Below are experts of layer 8 (counted from 0) of a mixture-of-experts language model. Rows are named up (a neuron's input weights, with its number) and show model dimensions 0-127. Each number is 500 + 40 x the weight over its row's rms, rounded and kept within 0 to 999. Numbers have three digits each.
Before each expert's rows: a language model's description of what the expert responds to. This comes from a sample of Wikipedia text that the model never trained on.

# expert 59
It responds to: Place nouns and names in geography text, such as town, River, Creek, Lake, San, and articles after of, from, into.
up0:543528469497532481519501471461479523572482497490494435455481495459496521510545521540440516508492538526531421448511513447582463515560485525483419506475510434450598467497499487474488464565430439479474494483499496508537515511457513503485506462426532494496410468521457493485593495485442472511501534514505518484470480397532481475473622472553467408478567477513504514491505483450509552500473
up1:477546425515533524520482541495498482478496582498541513479571485477525460492430479529482531573494549508478544431454500509504434489465528532481463499580535515492608421522489538499448544535455511523489525562545515612544467568501520530532499560492528454544516515459527517541403539495525467455519529557455468567479487506396466458529480434529527537525557415470497473567448508576518480512517
up2:511470466565498472455495509493556534450509470548406527452416470544514475527494497508535552492495512570565467459536479527467435520484470415538556440478522529499554504531409425593524497517513568511464473542561492453504476522541536496523513576457516502509518497486434564508576442478509530548416515471466540472485511498464431506471423482550441481473472514531435481612532449399477539466523
up3:477494497540516519468483478537404515544498457531514571501543446489503473472494498514539486504498529559483477525481436497462519527441535565523545519463580558501502435503414445489480472518465505460463457549541540506529434498554496486507421546531541524426467503449493562495596500415500503541517492539495497531484407508469526467482487494519469469395455482491573490473448422548473522560482
up4:507563450534532515527518518469533523452418528475484528506436512549557466522448569528521521505505491562484502480488441470521520505500543536463524477474444589424469475481513489489461463530455471461580517532526484588466515419484525499528461566499487455453447499513465575483478508590517514505555467460589497552466585467504484556507416548529503457465483483512509527531474552502524408430503
up5:486493468519524540484484474585530499498504498506538478461537509546499475501509462470513464480526540459538516551599416444504483485549540523482541425496537436468560464509482458504490490487527508465483483365490529454519485449492526401468492458506455448558488457558440435473528502443483511497514570558495487488505497515549521558474537518536563502483517523455460444420486530455467507546487
up6:522538513459519490506529571497485502504517467492590452480502528483551491491493498512487530487512525502504437502552500445460517506492461540493454551401457487454488531465484511518468478504435412468469486539453431504474489471480482404534498455560444459417547452555540542435484541540473540512497472452497530496407505502535430496484460532557491472437475439512510509552530495535541528490541
up7:475496446498576583500461533520509543474464491491488512483537456446503444538444514531541524491486449514462542544541504445515602517457537531511548575561530517502414467513512455479513481441481472494476529551467500501483431446525534448495492455555523467452533473467495534544506532473492570513468429511575481465432536496452547484502519445521529541507470467463411496490471492544493531416537
up8:450522474447528505531485504494516517431464571526472535475535506524581535488462514540521487511526529514476460535569495515471529494492477458535464475448536514482518439512571535493461501492466580468539425506490490571412545490520452503582568491430600541496425479561472599495457525482501525446487513508535542517513487480494477487521432447449488518469502505508542496530518491525494446524582
up9:499551505472482571532417513536522533484526467508520508411560459469477476505517536500507443563517496499414511570481431546524552501432474565461486521479480536460478456516444430563545497434504510475519557501541555559492477463457514514516546539529518493454485488541528512569514483531503552419504524502540508478524458418489502489504522426494476516521497489487478563503574540503478511503508
up10:450495464569517503537464492493574508475541504493509518536525486503510469490505573550533470501500375574461480455464470602449473539476536513526447500484444465469427492373429530563509504536514540506476416480506458487476455505513505409512453448588468488473518421465467517553504492473509469576523445454515534487484497536464483468540466514531410507483477474505524491551531462497498482491420
up11:505510466447411507524491535538519528498516498529473466494515483493428493474469460513538479473518522481565549530517545445542488502481535502518475480529491437537459490465501500474505477462535475466528566515504528488399464444530553431465519486543554499456416511538584483542555574554473539558520577448533462450523560586510478531521457528513516528551494515543451499539506552512431520544450
up12:555439458468482454461559501578503481506554432559468540497555454603497538470561490489489467510531492541490560544512502455501573488500478453526450483506493567438439484496510511516543504488393556497467528467530558589540442510565518504511497478473500483529540500491539510530482532470600494405517511629475509536456493509525487517511525456495550437471483462503578503488553457500515560547479
up13:503475490489449540530458520577582532427488550485522529541495516506499516508552503500431507490491413507486487534487549487501576492552564492509452493546484487496491528490455526460537519464437471561502477552524445594471567488520537508503508540505430529548520479521493545453517530545535524542500505475524555556420557511528559503496477477438481512468565433467488508535521520554539499478464
up14:531455453477481482503487525517618542505528481463516553516567574524479525506459473488471506524486465448558495545555505468462575502429556434523513443503487428484524450516504508505530545514494530465445452453568559471490508442535444516484479472545463489564578463510423483482556559404488513518544534468472463479396533522551484480503540500545549525541559474401472464481487494454489524468502
up15:488543486489551517492467518551610498513471497514535517461480392492465421505395565500409500512507512529507451501426495534522529502512392508566526515458482468571553472456536478568436508538497482504498490567598538551534447492464468503476487575449529483482527575504533487492535509504494513558523507467536459452447534544556460450556475463460488524440473435454514588529501512503525506465504
up16:547463553516499448527536511460503500370498542550425481486517410524526478513528482503485458485504435523527581540499531573506458528457539544473516512479527515498463495447423480562430416472505523512498496545567520463486495477452505509443502518569518433463411483551464484496507548503580482597518496455553512487554514493473534475505532515508573456501460489534567523424488546467470433494477

# expert 52
It responds to: Final pieces of names in article titles and disambiguation headings, especially Slavic surname endings like ić, ović, ov, kov, plus See, Albums.
up0:503466536464487509524515518461547532507472537511494446519437565487460496533576513476600471488510445480532443510563526514482507486496552493493510426450482591449503560526453447563500491555541472421561562496560513543507539565473515526520473507480528528526559558494457484401499516529514440468458496407508540475447520475497478524525448494486541453413554575544452446500522445502464533485457
up1:496534513505516573518501474527439514494509544495525539537450494467516481474450548499533523557519479450450481522546486559547493459459503485471469469554461499507525479504454581528496485517549495523506514511516569516517469482506460532502578552481472507514544483511467436459515535425526419518568525484425516543450480532469562558551495484466510530516484475478503443503507462541458456451500
up2:520502548516480520542502420513505493525493500533507480448487465501401537477562632464491482534567503437465519504513460583592489501487457552505448537431497457502522467494514475461450474478512524488437494542515506508497537469512514517503477578526439490518503495528568508506509572533481457482515504472597464527471480447448523462470470562509489510575465476507406533463445510453459546564493
up3:485512494530542536512499492490484498475486493514538468490459516441508531521508544486484530543483539458476398519524522516487523497465487424507458531553506515529528518477454536559516463425523563457511542550603562533532518489509543458512466478473467570519538457526489461484505440466501469509530530462434464479459427496429552508517528449487508519572454543554395393503494432538468544493522
up4:527491525493446447454536417492506495570481503532513514439541503495398520475523538519469543511571572481493528553536474508512496476534527505469515465424506519488502465539524513431519500466511450449539572546472497606527528537464512450514441407529521536563446467417524531482521537492512486509475544482443431458438456499537415538513485546460539532483478465542539480440523452521549476475439
up5:421535432518522544536473485517489506476521523525545515436467572498501489524444479507554500547462501551540566429498538425482523479538516538517530494498498457469467538451510528539494451432578516550431449547498506470555458521463538495522460502425511428530533623557486537506453572513585526461371516538525521509477509483542527619485456421541446528487486512459569518520487502435498512507468
up6:486527439605544554483486531468500520433476562499494513430562561484489495589430515539442510532441514512566510455521471515454468531438505495439508446494565485524511504468615522464503447453518547573479547521514490531483613507424532543573538531467444502500487471471647502454526465501470526432481504556463558467474433461512466478521558514508502525514528494425447476486468466552471577450533
up7:480529510467443493466465485600515557458548487480522492479548491502522563431483571472468474534537483467530483438539460502521535448501633489468527578484428526473476548511537434434434493459546523470524561520503543502503516532472426508436520449505443500461536575489539503513558512500439519504470543432501492514548534448429529546498442459472382504531518477499529493469496473486499567490511
up8:502515497488488396514578501498417481502545427551576556482564496493529496460488437493549479526471470536521549497532432497559505457588554425485505491529583458436521485410438542481485536477512479415500449518515572499543544489584546530445510480459529530432565524586528623483510563468565520521496567477512455476494575475528532547514498558536547541535513478549538461440585537456463554535566
up9:519444540529506514588543499488498546523482498502506572535466441516514488537544439538607479480482550521516512531527562517520493521476529550447604551559469548428466497423550486491449521406475435425500480480490504408535508413465471415519528510498518507531537506498531483513465478519538473465471448544534513470524496499434552490488483536538507465517515515435476487445512547547505538504531
up10:478498491512490490513522435542542453535427512479520515517558467533509545379499517554531460504500444489466449502523482512511522488477472516519467510507462529477501529529498509539496468482449573531433486550502493577420495533522464444499557470528508458422536478463499517508486515436469537522517531508459539448528508469529455469511448522541542550543461466459607492548512473475455549542570
up11:576443593519466477439524493510471467518472461488535473498461485553476510482529562432485487509533581420510480480489528473552579496495503463549467519503483539460612516548476523582541439467524556516479446501503521521500457495478518488527473531530544559516484547570458463430500514455491510536498519485542469505468487485482488515549458462396500530469453493489565476406512526454505491477465
up12:450496540488463523536501512500518535465492516548496504513515559493553532490452539512498490514442450428526505463504507482510489489513578513504463527500513502546578550479558506519501544491480524431497543558514517513479521492494484536490499453451473526516527530471463500493574542487508485481507493448489572572437537519527425498507449422525421522556537533505459480537455470506410557502489
up13:473519527516484484502478424524498414525509486485565526481470532496478479443487472554545513477500537512504504510490431452552526467452525472537503516558509499488467472517449544549450509446536560527481588475455548480524532589583486471434483472483510475557568515540458489447438514509528445568540529515434492486455517478505521564512485610519487490511466470485469478440514513552531573484509
up14:444527501503518540572470427525541542553488503512543482574488545524488470451480555497629410499528525556504533487417489492496498519501499591524456446498501516431579547491497558577513451447506564521499563514500470493510539532474470494505553561476474512478552514472493534477599539588542439454464526511535534406387528486471520421524419506547447470515531557483476458487517574548433532586569
up15:465631435530579557555414530456483476536464561511541443523541541411579468522432581531479533621484469524528540463508509531528481490536436433496502555557545553470509494537591534521518478485458508415546503490404522563482555475465523491487511423443555547539485516515521478547495513462548462497440481534477493487515477438485553553516538498583503539497520502500487496458477481461476488519542
up16:504519488536481466575474490451540532517545502483480501532476481520486495467532456487525474474505468466529536541535581565489459520488622462447522538481575504536436451454493467432530495492572485530501551489563456496600495545495533474504501525539531503496523475559470443483480481454532433474436500474503556528503479509527549479497487406512491503472422534468468511458518517457597548484465

# expert 62
It responds to: Single capital letters and short pieces within names, codes and chess moves, and the unit km in km/h speeds.
up0:515508503465556508523467477496551426477520548504576521485557492497564570473492562484483420507459472482477525558518440476509486482441459444532509480445504504489487518498455448513448560532470536494509493558477515502412458424533460476494496473567549476506508488400515542490538511531550464532449554515535575518500491528432500440518520509541462506625415437521544462509515466441437473446518
up1:568469594465471462487514480456461515520459532438503496452551510511511516489529516440517538488502508499460463524533426550514480503503524499514483518455457512425451442483516485473503498520550498511557445486491458472575459472553506502479531475500479506568477608508511559542484496516621538445503581497478483466503516555473464580484504461459555509513415530528471513531506479446509426581444
up2:543498527476482506543467519457525538479489460483473538446514479467568473530533507481600443491495553554460519570481479478506497508540477555507521463482535480537489504513464546489469477511523428446566522463484471513475523528492549491484549537462461560526501490497546489553488494526431420486455442515536537463484499541528518505532516494551478498500517449465445592485463570504573433545513
up3:528464466558481486508553465479584482518509473522577501499527461587478531466504503520460512528527502553454508507464464436552447497556547457560482512502504469515528506492585531467428529504517563451504503472482476494558442439608492431526458520539524511421514485438450543537545487529559552565537488548493475512546556482527472541434518469533545511521463482537507481459488486477475563508539
up4:504476572559481510482492500510511491491492533545475460503372549542424542485485496485594546510509578499497433483519489526521431532529503506436569574461507470519475496543539494437448494518461463503475548517485426493527485536458570484547510442427519476549464510437566489537479494543519513501542482520497501405515508484494450490535494468519469553498493536525493502517488462481562482505419
up5:491510501518534496533473520465467467493513520432528464524583494408509499540506511566495552485498495514487481544512555530505538518431518410425523503504468499503505562517567498508484429435443470450473410572447472516538506460554495524594535418501439433540479535476444554442480493550468477528505466467555482428435475591508488390535523466492469471484545586486483556440540585451494504419450
up6:422547409489588549561386471522495467395422561517456475453466534446510506381515616557494489516501487450529504510483542520483540522464508564532477490484512446433532452528499553522468424476438466485458525540480515466438494491574510483482521465492568492508498481540480509498535476462527509487488520470508472515451529476482503426541595511483529525520488462501498481510431511549515515502486
up7:506564515486436442506532494495496496519502499549582548520562419482517557442514474487476518540520456463481502541483461521538501508468513428535476489509449450538500507501470498459446503509459526427491493519520482560512547456571503515467446526473481551524516534492450521517535521487536558547440502445490460515487492507554452538528504506568524531453495591463545512410481496457475518412508
up8:513528503424435470480516407519493509490513506489554503465570440514498519517508496483503580525569476508395473555483482546518499494529507521471567476550526488454507488487492538461512519499452470498463447503474534587489532455512536537528536579468564452508430522527466503515576473494512543541557530445513482491512480446525486526499539501511569540551488458478520520501441502495488543479596
up9:535475463532509456510503505502479512441491445506570513522510525500522495521524498527441536488464500458524420471549490489476538523588484427511478482527418538441549567496536490507480506507564530447509525562511491576537421431529545526586451498464505529514505487423507560446526467540491521516504524532500499475497504521525559521527566470437455504470483487540538507513450466478512474509475
up10:494513533458437435461510477487517472436533538524485509497492579541481506478486497451564533489490529515454479474524434471514542480444493531467417528553460523503549490441526516473501482436474468497505485514483498447479576550531495479468490506555537496494525495502558485475565414452608495514538463531459471515482522504545503489526464502476528424542485487519509419497465517559477526450483
up11:468489434484527499404534499520453398456528396493518516475600418500477492515411512442476543486493520511503530560479482501543425488427581536534445509508547470539530454517582420503476570466485529457436402493587567545504451489518455470477528507487458416509479496487522526497506503524533528531534544543480496485469517474502463511517438459431519508587530446476483446522428517440533537465511
up12:536520512436495481500518509498486516552488497483480510511470548531509509465507498441511439474432481456428452463497418455531461523491500457526481517541564480421461447491542501545585464424505496558456497555473435447403540483488560534487403549430471496560457395503500445412545466480593490511468530475544489571504516560530496564486482506492444481541477510448470536536530482610577471509478
up13:507480447455572548517415514456457521500496511459507521417433592486520456485504538476583549523501502459541560503547555447534493498487501537447499505555416499589443523542429456487491478489531508501536516459548523425429527485470479446500451500444518424527491580581587498465463476487501522455495518445488505570453465509464533563514567547471536395519552521519493504475529506565559462479511
up14:487509531473473460492477491483515551462512535467518506539485516534518498494489546506524521478545495552480537541459531498570498507479534586476517503530527532495501519420482520566427446498436476511496495529516470520381514500529540533473466487556563408461484456529547522518522448538573527471552536537536485418474544522505444510461497458449544494485557475528500515533529446524529507488395
up15:453588432559561578496459468484451499581462478514586531435512536381536458492482540561438521497513471578545488519479465437531446520604546498517512445500503476530420519540564476479464483526481504488473393546563581461499531436528510549545471531537564493585504510548514509495505409448508502487533530542483500501494418477462494502438496565495485492504561506470546515465526512474509485539557
up16:493479494501519492517428477486541468537501506477516472479455641535519512453514527564508486510491498456546482524513463499526505492574507533510451513438501570466496459456569463479459483465450526543439473518502509485449580520498438573497528458538473397480503563586478503474480483533469569499496551471491533528458469472575414481483555493440486559470464464455448556525519485515498477509514

# expert 25
It responds to: Place names after in, at, of (Paris, California, London) and capital-letter pieces of acronyms or names, like C, BC, KDP.
up0:526451525564511479486470513464495509442497575536468406483502485462509508470514529506488489514521543525479444506422569540549481514523497421513539449454571517488532476519457452496517569499453458467504521441522420559438533564494495556483484517510446521509453483482516480487507528497516523526488462506473491472481518484474465565496566428446502511502477566487530590441537587484439516500520
up1:545536537461467457493505516472454564535451369509526558501572496449423473511524557433458460519505540474482458554478462504564429503554529550505490531499590511562463471512462433479530546513462498473518535495486498497493433540481469513463466562530505574436429548501466488541520413524516526513501485428496505503550466501497375523539526519564469539497479564499496531499465472476508467516479
up2:471511472451489526522466531459464471570444504562483515515496457413528533521501555477532558457505474531499512503523543464541497500425478504517503548538464476552461507522538462467533488495463489521488463549511578390490516491513465433556453525411504529584466561531571470502458537540512500462485449556523493436576470519547532445543426490505468514477477497487560456545462520487592474430527
up3:507500525489501470458484487501490535506444471439478489521500463533543526496507542454469516514514482566517585492431515573473511472502528442486437440532539527497526493560557514496519536411499542558582475498464478471532493538599557483489610557521573499523541511477495482435517544491514505495573505615554453498411579432479475542539508516497515512464455418538501564524548544495469456485502
up4:467513515477539476525454521552495498464486532521532404546447546476470550431494548597507504501545499545507445507507447504458487473580447459464489529523464572510522461458539531532494520443493550454451526572506514484464543514530407575482466451506552556456480425519437517483553544494575463513491516489526416566536514537467448462453511527506499506480504492535499479438472417517527464451460
up5:465514491495445451518511484477512493483499496464563517525523537503468491445503476515480485513460540487491501484514458526478498495528456543544403502501511493454535454419471463506524444477405549454534449487526516580485559473532522535505554451547488417529487487513475494592463552471553514511544462462507569512530480454515521535450396454518512480518482493427496403534506523476530502452488
up6:485539534451512508494440510475448506421518474513510518492519509531538379426475596442491449540536499563458496523448513524531426471518514475515499501512525463495472517504495497559490508503546489489527496558543546514447531506533441490482538540538555505494533503518423517571557526509442450471482530452586459554550489532475499536473495585502568458531457510455529504496502539429510467494513
up7:498435460523490499470511516495460500522519462546503522507534489484463503482461462451525522511454467626456517442519557534472511470452449570471513541452463439522517556475507531495436599498528532493473520598582494486496501551527512424513507543483597539465530576459503497492470418491442507531452562499486557487518525449465545481551473514493477501476444409473500468580518507502554555480494
up8:523438491470506495447439515502510507475434510551535462500474502475558487448500475555497491474495505497508535573518481468512497487455497543545567524479477447537490570550505457532488509470519524534540492516476440478472451460491484394524516503580420451459471486516499448486498462545502538459473486558456561466487548455509584513529512520555433395460477495491493542510516491494491545535447
up9:541518508463529464487470485499516463470485498462548475505512562506557499449509587477548526474480503452479510467468459575500517514587522469486525554550487516484523481513531488512537473489507535456500547496479495512528420480478499463500477501506517501528461476444438460445456505435532523456456577462452520576503500536487516580493584567431459477529490509473551530491500543503524498512484
up10:484527542515484481515437518531423514508513569465469447477471456454490500475500523507497437514508521517507523491481530534482519501526489524506474482523508494440515444458487508608537497463457501571460546505446476470509546498505486472465554534504509541461419441477520483497465516541531477493492528492518478625447488467463480487507510472486439552480476451490498521492508446501444464515454
up11:476560452411544472372523483444489467506483468520624517483595548500472432507418539472457491551456440467518512521480486544483466472502512492561454504479455486489470473399517546502472566586548444504540428509540464569495496463532503499582555493462538494486522492462444619554551572445457562552491535502493514471548530496487515481399452484488457526512424472449485469504483506517532534471477
up12:437504486463554478501460435567535480516521535481583457515506529496493553433492507492474484517541472489491435535503474482442506500536480537503491430519492537491569471482413477500536481514497534480491563467540539540503467455464479513495512496452596513459542542461502490483580514523526540501528527488485457539470508450486492535491589574478522475538483468488534444529516447466542503475523
up13:490506500527463444450507484482533435484476492592565537483520531516406580484497464489475523491486464484508487540568512527499515474489576477554490486455513394486547435475567457481505583522558586493520477541497545550543510508562473475516532522488556480466500425475512570540531514423478518554442466508509468511546560430506503392453485498447482527591524493511443440482531489484539546434540
up14:487556465495536488482446475530451482499534517529475466538500535488492534506452585508488521540556403468601489468528505468501466473489471533525462461525440582470461452488487449497557441539475544495555528466525537483471502543592556482523559430463535458528584456562491513505508545388513485507496472504492543450527484515511441523492475488518470466484491413476496479556542443438492563481499
up15:445471455506542512535501487517496506469518474490492564459543473464473523572490514468493524512599562459519468501504548518480525522461493511441480498489490428553477484441581543397472523455446466504519481419480548479471508540548538450447467477492476517553556480402604506494455443490496501464542536509517559468464540556475515514523451528500543578497512427537507426438513572439481562456545
up16:527462572600479481540496480529542502534543482532488497452475484499435547495531480483506561507487535468473505456531479499581549485476540503473452536516498477476491461484536488470517481513442507546482547510497436454535486460503448475474535558461517515517572493478507483471446511459516517634458521511505428448521485442489481592461464511533516476553490538462473504606527475461506500548538

# expert 31
It responds to: Function words and verbs like would, may, to, was, and the slot before by or Released in music credits and track lists.
up0:466513441515490587464513438470484463496509505466471504471474552527526507537392559498585482559480555525536514522539506515482442511494521508414553432556498572566446459532501481463488465549511466482467471517505534509470413443488492548517529506490534460467390523454426494479489505455515520494534512449470499546499510518540489499511539535529400504515527535516541480478564539502474594472472
up1:448480464481508545519489456510524489538520484473536489469489474483533463488521507466573500493474515501510460488613519529457513509547510457488451422516474463452520559522461559471475513531456545549483492517480554480474489459519569586508511500437556471496489561513549465486407450451529415463498464470581551505486463487474521513575534500476476589463536536517506470510457473578543569480439
up2:444558542453510539536470476490461499533494515463523522557451450520512512413436527536567492496503511486466463530510490551478422502597486468467517495505482491447471485524500514454469554459525496526608452469468498439398466501550479449500493486528455528467491514482582552493547435527538500471498502362549511554455468531487547482420458529485476485476502440407461546528524484542545501497425
up3:492562485466543491517496467422460500506433510481489532545564537426482545472411582511421493554496507507543461488480508475561480505459467518505479464555495530490469519503592397453445464440463414458577449504433473499510480526440510477488466474445500527536526477516518504509487530545446544489442532485595469452543490431474466544482499463520537574547534439546572509474554482460481525486480
up4:471510488503564515552468498512459479497486521534496465474514522448539436407520508557507530508520500504521533502505493446500512509514481451504529581424513519467472511534446510614487540487520523526447466524464545407478502482472462519494495453485440590535537541447492483519478484465476527562407478471484489466513451466499443450506459523521471456530457579472424511584440444475492449514514
up5:510508504467439513486518420515567462508492525526503425446456527464431508419509507484515545486551496477421472524490524491515486532469585499548513526493467545416524505547573489467438504472555547513460504425479519594526503505449571537480462437500552543544516452487454495465484451494496524517443524549485487492516537470556505519471474441489428556583547490438536495537561521509508511524523
up6:554518504525495500537527548441470475520526536461496521538498478488458517472560524482551487516486524466543557515505601585581524533521559496518540528606484566513519427558500579538541526505522405504528463520462456498442558458479457515498482518589565508566456454478469461570461518416557477439514489486525499471434422448503370497493522513589471442482495485481364484518548483516538467502422
up7:412541459452488520516559488497487446447574505493617507442475428482476470443421539483412515506450477547516497531477525520534543514490521424609497529517543520454468519476532558455453437454526431503553469581501499513489556478443523573547500479567589486520489526529471531511521433540546521460537553534520509515434495483464446551473493518489428533572473530520468592477503489442561452511551
up8:470577458522583504489505476476478495534474518454504522486501533450496420519455536518516496514506510558496438501474476568540512500540500552505538465551508478494550505529487581503528486495439414498537496547488388492494450532471480535484494540449531420428436495512522498474546481515523518552469540450445480459557479503567471497450501557467468491513393521501440516453589501429493425513518
up9:493497491494466437493521506492469529519582528488468510490557454455486504465450534492517450513520471461559496556517543541532488515533486512504545461555521486500491440439478581481461446562530430544509471562519512530511499457593511496550518528489505497500521500490479554471503426523509480497489446476510485481520505467492506447466528562474501474531463490452449532559498481521479477454502
up10:541485543470464484484541474509490474517461525505485470524425470493493512485448496486505536487526442497523450451455471537484503511611460432535527552462540428446557458496519548571454457449442494530567502534467426483554571517471437503478450431475507464384516411544500519462533462514510524457506547522457480454487475480508466525460502528478437551588426497511457579541525500455522505525547
up11:438581443516506562524457514480494522535514486472510442454430529452518436529506524468420491509537535534536434537468536554518501514569500549485491491498446563550491449573398437547466545450544478557452488504497430526534568499454538505578441606477535537537436483511481486510530493536505531501511491528431401502534479543517516494525578496464408470544518514446472457492442499535499427533466
up12:483519544610467518453566440555528522514494481564520498497522466509468529571525468534520472539457488474529532505450458470478539479530516527548531521480499461494502456424482545532494498567506500544448518467542445537493467505488501557511551440510541472530530525440446500469491506513615461527486476461460563493464464501498560426481477556452478510474518523549436521491562610580505512492541
up13:509566460457565509536510471493513561468458546492468505504512530510497491470465560534512448491492446512418460552572481548520477520554536515449520479509442469511509473471481552475440507534535405517464409571471493459482456613523511510575516485487504471476527505469499559417545455502447494487457476476565464535483500518496490478539481554503454499515576481511514544617590471512502558477423
up14:507510550513523506518540510498448468455498488513518520450508470480451507540559496511488480454511526443434463586470535547470512502423493434482470541507494534498443516495469477488437596579538523479579501543549445560518485497506516531470513467470448552452534533454474524469471486577483414472502488464548488434458522510571433513521439554512457422563597581520494488540492488544510563521564
up15:461512482499527554501469508521492524525471468449465512574445453493538532492517525472500467516499420533519466501440518491504480504495492477519451469449499599510484496534483489564466470451559488545518482586450494480549572535463514506534530512486548443448446466511582497505514446508451512486494475549519490465533433533447450484445464459512529537582400477431481554536489451510531526506546
up16:453543516473509522522518522514473496460530505521450472490442492432497454520506524476535451462525422490455480498418461587387512500514477444441508465449463483562518461506522540552539540543479542481475502509477530536523513540480500540527547502546518558517485516475491479482559508468531454588531494452441480533530461491472471507576455494497425516534438528453537480545510513521476460453521

# expert 51
It responds to: Syllables inside Indian and other South Asian names, and in or the after cast lists in film articles, e.g. Shinde, Nithyasree.
up0:487511479520507553529503475477477485466523492512464508442507525467510512474498524498503487490443545531502469548537521492482459496482468471454529494484539501504517569441496459441530541472431478479442464521490473488492520544474573577482441405475477475462455571500459565476486446515520461506496536511543530463570487525503543455468513526522435506483495546448511481525519478506538587500470
up1:516496497492505490551499509518483446540479556485505522483462547509547490431495478504543489482487496548579450590526551565568543520598419562536515435473505530530513503490511501517459528529514552565507511570483465441515550424501438500490491592452524506514572509523526496569531487509511507505568490483444471513524545502499477503435454427395515493523461541445473502474486505518546451440557
up2:519615499478509518474489518517518493557517517541523510490461521431501474480504523514499490523470499456472455572449435497536477476475497539511472586508486497442476505506587554520454521524466483524436558463442412479447530530483480515560459545577545472498462483511481488431419532505500555502449504531508554440497484466532488502500505550540415466458508523536421540518507516502495495492468
up3:532505529485473507544457517453515507428543558485456467520537563530457476431519496500535580499529490480475536515535560527504509494467458553522496530435448488541479482492485478502445424539478463489480515451481503487537491525481472511456555435556488525541470484516466444539572485480545454505505545510520435555467467476486516588500464481541512495490437499480407502475490484517472470568537
up4:500560468487575548522492495508508542541463398559492524498531497435514508555496501512532469523491569474517512544499441536522468497487504576559508510484508495515545496511545466511485446502498497467543502500517492481457571494543523531507524514540518512556490522463495555513504510483481466505510450490540524443450495573452515487484501607494513481495473548508433409502458563514506412477480
up5:552468523494514488508515472467550517485456501526446481494512545496498570516522556452481475468556510502438509494482463499488472530453481494430540452570474479550506513553526447470539517573495446508500507464538506486530528500486549472507521513509514514454495570522489431479531502496528458466492409453519548463509469483517561497531523561559497535541546467511500498516493579490462463462528
up6:542477582565520487514530508492503497482501541497539500520493496440517525518528433547474546460462485516524551565522442498554506502502434529525509550488523573514520455531455573508570490455577469506513496410497534518435604493465452514460537482526429500499537550521499483549447491375519467472565500505453534545460499565489501458442495491426536520542537457535525540461484507509503529448530
up7:481545507477579515551451498516533525492525434483492493424531513411517498531498525476548491526532574518449511499461481511496454531539464523466518557515580507541501531499455539457454525509516475506521518446502551483444569476572553469507561552493506554495461543499515411572482551442486454510513444477491544462426526513483564424473481540483558463509539503553446483499493507449457415520482
up8:505535432497478446497455476456535540534461498517550482477503550412493516500527459489504547529460512553458513520507526498573428507486448537516501541439438495483521523417514531538489466533469457546535526504521494419451548563507539400478519458502380520498451526466464508430481486534477520541511464562438446480540520444510508516466583458525483530586453488551539499541517551431550532480494
up9:508506457508476531496518493452514535522493547468475458492433472498445406490501510481581480512480534503538485574449476542557441505470535526414508509510508585483524559482463464493529514481494448504501515479509497447505492522435511617570492548473494475514470545539438486530505489514484491480515528506541591468504453513471517446486527602516480438519491517462570549541466517493443535507556
up10:521527463514570553496442496473490493511463468590489408519448505479414527518516537598582444546428518489477573569465497476543464507580597508525505516458606430534491522439477519431473521540542462527510598430439507499470496532485570487495505512549490486473502530490507524476569447500570481468549476569520541507530494551522494482514483536544450512457484459562555548471534520480534566468554
up11:397509477572548548545489491554570379490525551580508506500461565517541516470539493513491609469487529502536490464512498535464496507472430524485510563474447517545501486542462477487487463502559468523586530462498497525523464473520528483511499549422547505559503508447512541487530494561503471457466523520508529477470458481483466558531449566492500488526553458465524497560446515544589580545487
up12:465540497512527517456487427488517405537476559514578453512465533444538524512510501493498462505516495482483516535456548539473488485456520455465503517508477523508506524515459451579517474560489482556444531506470445465488564517597457464577492507440493400540513543472407577501473536497464462504572551459524492498538531547521469491464547558514500468470447509527513532514510482530511549501550
up13:524530589479525439483543510492483521525536501456483492506491483503531513549500504485490486460461516433521494510532386436455381497483463570617505488479428485498553535512474401512520478471541487443619541500477510522473478490544507515492547474498502455472451512488567483500543472506422493479469469505481564524554489516469506507528599499536405491542524478556512526462481486431527523459479
up14:525506533532497496511478501494537504446493470548532520542503500522473486481525506502500466511495520437425499538548474527568447503498483512447492464455528473541489589504514468508496541526499470494538622452504469457482498517499501509476487506483445460464520556501500509450561508495512471468525489467488526516522502534545544557374497489521481490482530493441506480534490553497468448420512
up15:472560457506514530507505517513545563543459499515481520510464500422498495522496537436445477483469534493552547500536503438534466507434503500470535539470545520491468468487443440440411512514520506484501540522521534460503475436466501533493441548456465539495477555484611467569494529449442438446515499501490535430538506535436552474490522606476598556461531495489468512526491533463485444509538
up16:454540498542531521483469471490455509504517530527485480475476547430429440460498486513457442510490525480461516533477476517489482528478529515474502481425409557510565447476521460523510468508517495441522552549494437467505484528432491498516560502502519503483473495476454525474514487470555510451512488597526547462584504577530531391487517548475492499461567472484506438531532478480501535467466